{
  "d_expert": 256,
  "d_shared_expert": 0,
  "hidden_act": "swiglu",
  "router_score": "softmax",
  "balance_bias": false,
  "num_attention_heads": 3,
  "head_dim": 64,
  "rope_fraction": 1.0,
  "init": "uniform",
  "init_std_qkv": 0.0423,
  "init_std_up": 0.0423,
  "init_std_down": 0.00755,
  "init_out_by_depth": true,
  "learning_rate": 0.000794,
  "beta1": 0.9
}
Below are experts of layer 6 (counted from 0) of a mixture-of-experts language model. Rows are named router (the router's row for the expert) and show model dimensions 0-223. Each number is 128 + 24 x the weight over its row's rms, rounded and kept within 0 to 255. Numbers have three digits each.
After each expert's rows: "comes after" lists some tokens at least twice as common just before its tokens as in all text. This comes from a sample of Wikipedia text that the model never trained on. Tokens count by the router's weight.

# expert 85
router:168112134099139137125164101156110132096118090124121148158111148095102126090118079153145132100123088119115126139173156172131134118123137136139106126091144124112082165107113102103114090162104164152123102180115106134124156154122060112125120147106122148143082154132144099118152130148157173152156093139135130119168123168138123124098150154139093118139161124115135134140133113132149128139116106112118084121151109128146121151154134121170143126146145098103120147115123114148162134107083150090140165135109139140075107101128146108156101107139141155087148065171113137145161092098097133130116112097142178161101155157137135166107144135145131144091155128113141129101145140092076102121097
comes after: " |", "|", ";", " 4", " 5", " 3"

# expert 70
router:154124125111147154138119103151116165107167115134108147148120132141135119109119111116144131121125088088134114141146150140139125105122136115160129116103178174128118191105117137115140119159081140178138089154088105140140141116139083115128095134067117115137075164124138127152107119163159194194125117152179135123153113127140129147097158133171107123157167115109149130149128121092189137136120111112111109147158089102131134160120138108126143132136124139140129184093104088147116100099117110140122147167120129154079115128154146128139092143116124114123159137140102166159168086097106122108129112105150172140127156147159144141102132145145112127107167117103126122068132157120100111133114
comes after: "\n", "\n ", " al", " J", " A", " Al"

# expert 95
router:148118112094155143140150113176097153091150097117137165153120126087093137126125109115148116134117102131141104132122169135115120132130075158115155133125180134116121140132122124145138082156078155167156121144116141123137166107136107121132129111098065137123115145147128093100120138147158146131159088131140140120187147175123110133125178187148116078117138152127164113165137129096163140137130136141114125145130076104155114148148150122155153144149140114118097151097107098104152121109101137081150155130121129118090121117153145122161108114124102134102156080158091129153159096098098098135118126121132143157105115118111132184065164162154086102097145136125117114091136130110128101138138
comes after: " the", " a", " and", " to", " At", "'s"

# expert 80
router:145115131118150132136141110145117147117150098124105142175103123101123155127123111135149116120120093109137106114160175191108148105119136123139138111117137156115090173112122102108122112143085164142151120130131111159141151130140101116117120113106118156119077140123124107099145117146151142174141096159146131117184130173111135135131163172131138086144154106124150107166135124084187133146176104115115098135141113104136132173141137088147141145136143101127109156129099095144140097104101142116149152154101071174065103086122151136137090138127131132112147096170109135137154077111110135124116141055144192137114131129175156171108152132143115137120152144125126125119153146138105107123103
comes after: "\n", ")", " ", " 1", " 2", "8"

# expert 97
router:141090149117129171133172122138119146098161090103107154145126124107127129109124124100148099144123101115107128134162160170102096110118136117139102134132157146128135169120142121080097109138105149185156093149097142138142156133148102122160137158108114138145118115155149079131146119151165137188149126152137143132132102125098137106135106175172106099125166099138151117171138144101145121169132117114146107103139109131123103136135157112110153180143130128155112147133121122131131109094098118107150155116140113155098074140116112128126115088145102169127158099136085138145159109126058139109139143086124175168141195121123161155146119142154124141094184138112144141098162118137106115142090
comes after: " D", " Rich", "h", " T", " t", " stand"

# expert 78
router:166094147127131145139108120147132135118118125127138140147132145108101147132131099125146131114098090106132124105147149163121132121150136120126137125102164141108098162143126118104151096143113186173119109174087140167157142117134124115143169150102107124156089165093114082133129094133154181143149103149116109127131088112138117136137138157158142116182120133100171083117119099110167159163144091103126113136120107100144122165131137137114170173144133139108092134121115137112157088140091131102154175162140143159071098112167124138166120128143111142120141102106116101155159101105080134160109108111107149134120141133148172180097138170137137113106166148111129150097122155082074134131123
comes after: "-", "\n", " Democrat", ":", " crit", "istor"

# expert 83
router:145131114098127129130133103164134155099169099097114148163102124110103116094122123120138133111100126140104097127145142173133115129131119094138122120128158148106081175106112120144108108163126157112138103161098116129153163149101085111127123156118121106116109143128142108113164124132147152154163116156146126126156128115122100105106159156158118122140168139136124152148125106108173132139164095137128093138160087140140121162128120108143150136131115143113117178107120063114173078120072136091169155139108110153069100117138121107127100138139085159114145074176076149147129092105088158114128111120141166133147130130138180172109145150130101153099160134091147118104131145088110104125100
comes after: "\n", ".", " \"", "-", " as", "F"

# expert 87
router:155098123098137139137143085155131168118134107098112142171129124083102140135119102097142125104123122113097121124150136151119138115127121133139136110122121168100117158115109129129133110165127161139138089174131112136158173144141089126112119161101108153100085156110129113129118105141168139138144088161159158137168113119118122122113134158140126097144157109135179124177139111097168137152161097121125056132149079109108102139169123119123142117140146120124103172123084109147166080098082115098157161154104119162081128084133124121142110107122113144105162081166081139123157101102100140104133135115159177134125141131153155174107134150171121145130156121115129127110142121103088110148134
comes after: " the", " of", ",", " and", " by", " with"

# expert 127
router:124092144094141136137176118133140134078114130128101155136126110095108123121130120101140119096106118094134149105172137143152123128152122154153122132113130177085100158099156120116123099176116171118141127148077127166168146146134096099101116140092120120124103170128111112130138132145173152158160106156165111150171110134146140109105120158163122087128123121133147124169118127095162130136141108136132095167152093124133114150116145117152164123148154107103088165106117124123141109110092153087139168121118162144063106082121133117133109142143105142120142090181084109170139084122059133132119124126135187158135147127128164162123143155122104130106153112095130107127142105133100112112106
comes after: " is", " as", " was", " with", " in", " of"

# expert 75
router:136136119123146139131168110148134149114166121104095147149103145113104127121110127143141133095094114147099142129140146163096147121121122111154132141137136142107090157108135118072088089128124169152149099153101121126130162125105094117140161149080115139134092139099112120113125146167139183156092121150147131133167139165122122130125147122139145110078147117107166124145146110117180117146162098104147105137179101075132096141123132104157161144142132135105121143124097100148175111117074118096185173133106114140100123143146163126144083073118121136104146082139118156173143084119116147099135098122117153158101130141152150176110124158153109129109155146121152129095153134120080097116108
comes after: " the", " The", " United", "B", " mon", " w"

# expert 89
router:142121115111166115123170078146114137117146086113123161156137137106099103129133081091132107101108105105081125107138172125119140126147105139148124114096135149108087147105089101149158113150103139139150098152110118163142174137105088114141113148103140136124093131130131132110146131163125155173147110144163117140156119138150123132115134154134088130150152136111167094182154135098177140151132088090116094109153128115131112136158115122148165124153180125128087179106115151154141118105098125107146156142122125146067109098110151122162087100116122154102145099169097134123140102084109138121122141113137184152109111161137156193094119135136113143098150124101111106114126140093128108105112
comes after: " |", " the", " and", ";", "-", "."

# expert 124
router:154111134115145107131140069144125149108121120116137147185121124115117128112120110116150125089115095108124128138156162157106125122152109137147127117113158148105117161088121114115120076141119160117157092141109112156128168132139090117147113147097137128139061154120130088120140105149151165157142080157147127146152128160136113120107157162141103105132158152132157155154138114110148126149149095138136082145152086101144121154156111108145153152157156126104130171096100133136146123104093128094142171137110148157075102098152142130156091115133106144129149070166082156144141106065088138097118132090127145153121138148130158157077126156159096140112166142115142097117170125108109111129124
comes after: " |", ".", ";", "|", "N", ":"

# expert 91
router:154117151098111096112127088162120155108110095121115165166135158089117118132114109124136083115116105111124135151118147156104122109169115113112153089132158133138103161121116096065110085164112159145128105121136097139145119149104090114153147134111126153119083136137125118114162127143179149129120084136146144111121125147129137123080127157159121142153159092118164132174183115110146115160131105116088078112137106128128133159100145131138151110131138101161117167098115111110143114078084153096144148138100106142070133094144163116137081087113130140158171107174133137157139114114101143123150136113144142151113138129165138158113122167121148126067167108126112133091137131147100103141108
comes after: " M", "A", "M", " att", " m", " ac"

# expert 107
router:129107122100151148124140093122132121090157117108110159168127134100121105138121080098156132120107115117114113095163163162126136093134122133108117114107132176126130159117111103121102075136091174144144118137118107141146151117109096098107127146107111162128088130120107112130156115125136155148151096157128143143151105121126109134132156156140098091153160142110148142161135090122151162149152077123153115111202109093131103146097132096131165154144141115097132173093091106153167119113107137114167157157125117130078085093141153124144119131131131140142145102158079136124145104102114139092112116087138143120098145127167180175094130135135109145096171138130126120096176122132098081121096
comes after: " ", ")", "\"", "%", "otes", "s"

# expert 69
router:117118133120129144159155092141151122086138117095120175166119118127113131113115087135134129105102098117135134118158151149118148113131110153154156092102137153114126150114136097130141065149080177133127089176106110138152184146122087115110144145112125150127080171096132119141141129151153159144160132147150150135156107152118115119126153138147127109117169122140143141156143122121131144134122085119114058128146101128122118157152145118123154158130130148105107157094076106139170107098070144119158151111118115144101100122132156118147103095124119147117166095179070139124174106103110131080125138123151179158130122130141135165110131165163116114108135143104133114089152141113083089142118
comes after: " 5", " 6", " 4", " 7", "3", "2"

# expert 77
router:144119137087165145132138103151130145116135137142110155172092126094131150127089095118133101101116111122119102140143144147103140123118120131124116124122127152101131162124124107127119110148129155144120118152122136139138156159146113095147161170102124148125080118098169100103145105136175185134154100137139127156174100118116115097090144137158091105150159104107152121175124151095160139144159084141142088113162095132126133156136137110135146150138143136136115131130081116131173083145087135116142181158122141148087153112111138129152099102152138160115148109179104151115128097116084125114134102095130149142127113141181172177099130161172121132099177139122142111072177154135086126123133
comes after: " |", "-", " the", ":", "|", " of"

# expert 86
router:112106162094144098116159118155091145106153105139109149154104157091130143075130101145135132097125121111103131137146163162119136128159143131148134115130139117126124150112113129145097081164124145129130110143100124148167167113148115100149124143122109134120068170123137099127146110149134137162149098148135144129147133145110139117133149182116125126128148129113197105157146122127132107143151096142115102154147097116118138164119139113132171109140129112122130159110094119155163122137084140088177160165077115139082090123149131120132086103115123154115149104174107121153155083112078138108137104115167158159111141156143160149089141186157100116111158122105145109100128160091089088095149
comes after: ".", "\n", ",", "s.", " and", " that"

# expert 119
router:152090152117131114153165102132112139082165124119104154148130118097080114124115093148153107090116115089108135146174165163099137106126128153126125118136165143115093161098129112100127086166115164135133105168113105136139172162118067117127130153082129141129096158123143086138134107133136184126136100147140111126145109170113135116111159168129099120116148127115150107154148114091153126142148084115117104141179097123149106141175139111157142155143127113130120142104105074129160119112074133126145149147106119139097110109127146117136119117093108150102171086144085146143153101098119132110126109096129184137104163140161154173112130149157140138096144140115128123087165132105111104124140
comes after: " 199", " 200", " 198", " 197", " 196", " 195"

# expert 111
router:158092148107156151132169093139125142117124094125137131155120124104113148145137110099144126118117105136086137110146164126101115105132142130135143112101164145132082157109112119102127086139100129127132114155121132140131159143165081115133073133101103148111096162131118105138137115137149165166130111172137139144167115134117121076100122160127134095148162121135169120173124124098135146145104093135152112145196120108114112129119137121124120145129117117100146170122109129116149105107063132141176176151141128149054137117112145102144107083131085141122161099174099158138123095103102109065127106097138173151117125128149155183098150144155121126097154139106133111103169128106109115129120
comes after: " |", ".", "|", "-", " the", " of"

# expert 115
router:129098136103137139130173095151124136113135112117100149176129107117099133121106090121146116131125104118139111110146158160109117111112148126164142117107147153100102137116117099129139068157135169130116124156111102127126171151140104101137109157093090144146086171137157099144147118145172184147124106160155118150170099150148092117109160167139106096127175133110139150160139109073135133136129089145121108139146117133144106173131131121131162136140162110129108168108110132129165100095086127104140158127101113145098100129132128145154086109098128155124157092167107164146150089122102133121137118102148168151111157162164161172108142170168103147107146132130129116086145148082097111127102
comes after: "-", "–", "–1", " (", "-1", "/"

# expert 74
router:144123166115141164138133110119099139098132111105105164172145119142122154119150094160132118096106106120134156140142146168116115131117091135118134128114137150147143158116128097112108109128105146147152112166124148146141117124101116104111135133105111141128094141110135104108130113127175173149171076136144135144173090130135105156132132155131100104151182131105137123149134131081163120163115083109109059102136132079109118155135154108139160145182143135105099172113099100138150093100102143123139159170123123163086112121140151112121081131143123168132146083154098137143175087100085133121151142114121166153133143119140141153105127151131127142116186145109119097064155145130094112126099
comes after: " 0", " ", " 1", " 2", " 3", "R"

# expert 76
router:133098136099141144113176115150086124113137094082113151153129157124135144111121114125144113123124119142149131110140131157116150164129133139131095125099167122142109158110145121117118110129114162143135116139108134150163118118132103078106110168111122139147114131113153125122136110141162192164136106145161115098147125121121091117130146132143095112133135129111162101159111157108156133149144102109116083116166082129134088175127149101122157182132166128123115176078088107131170134111077108105124150132123138147082131071126165115152103117105128145114148114164116153124147092086083131097129108107144163128145120119156175148078125167151119113088149124113136128095158141115069070121098
comes after: "ed", "ated", "ing", "s", "ation", " due"

# expert 90
router:146119133099170118139168120153117129101151104134140141148119129117091113129121089132137104102106114122101101128162161166130121168132109154144156123125152153135122164128135140104108082155113185158136069161089092139158122135139090106146108163094117148140064147152148114147167135143162144123160105167161137146179132141147117118095124158150095117146150143105160089147134135094144124141132099128103092156155090132148088143132122127134138138155118127135111172112084098144141137112087118109143165115128147157092121083118176141146124124128110146140170093132098136146145108073091156113144116103129163126116142118133140167117141127146112151107169150120101098115174155133096094112103
comes after: "ad", "ed", " Ad", "d", " ad", "eded"

# expert 71
router:152077139114115089122153104144075159129122126135089152150134141092120128133145109149153123093109117123117117096131165192138124104146152098156101091103150150100110163105103106110151123164070175173152106183096070150132153135122073092101131162071149098139106109130132144133133145124155141125125130118129152119134119151122124107087132133116113102129127139124166124132154112103188132126164148098127123132173111124148132160132122090158138133130135133133107145117136089132136122122091150096181165123145109159097118126162154136143097129128102133109167102170089142103135082107089144104131124093121140137115129123178166173125119124136118141111137144115143146121136145123103101127098
comes after: " the", " p", " b", " t", " w", " m"

# expert 84
router:148084153102148132102124106149091138095119122119116145138096129107130155119141091123155126101109094135109164123156157142111112131119128121153106106105135157087104154106103123123110101178118175154149105158098106140147155139110095116125113167099136155134097177120121106096109127159153164131119068136156107110171108133141103136128145156156119145123167117129156140156192118101141117172130089122141111148154126122139103173117109083128149152144108092126120152090120091124146133136084164093129128138090105162070162076132098118152101096104112141122167100152117124154162113112101123135129109101127162147141133146155154140095116152150143121128161155122116123103156144105068115136112
comes after: "\n", " \"", "==", "===", " (", " In"

# expert 101
router:167087140113142151151163113139129141139118099123116143178106107109103124150116086106142114107101099133124135133158145183128119137136136115151130143089174138126110178114101073141113110189121138176117101170134091132154132138148087124107139147071080124115103145121127104162151120152135161134178118173135118141169133119127127118099139142140154108131170150113141117138132095110171138141129138113119099126167089112126134143133117135142136140153157119145127138144083101162143117111113130062165150141114114133081088095143147112102129093129118144106159082147095130146150086118122150101125092107138173167127155126141187131115146135139157146121167130106145116099161140128093124128107
comes after: " |", " the", " g", "re", "r", "l"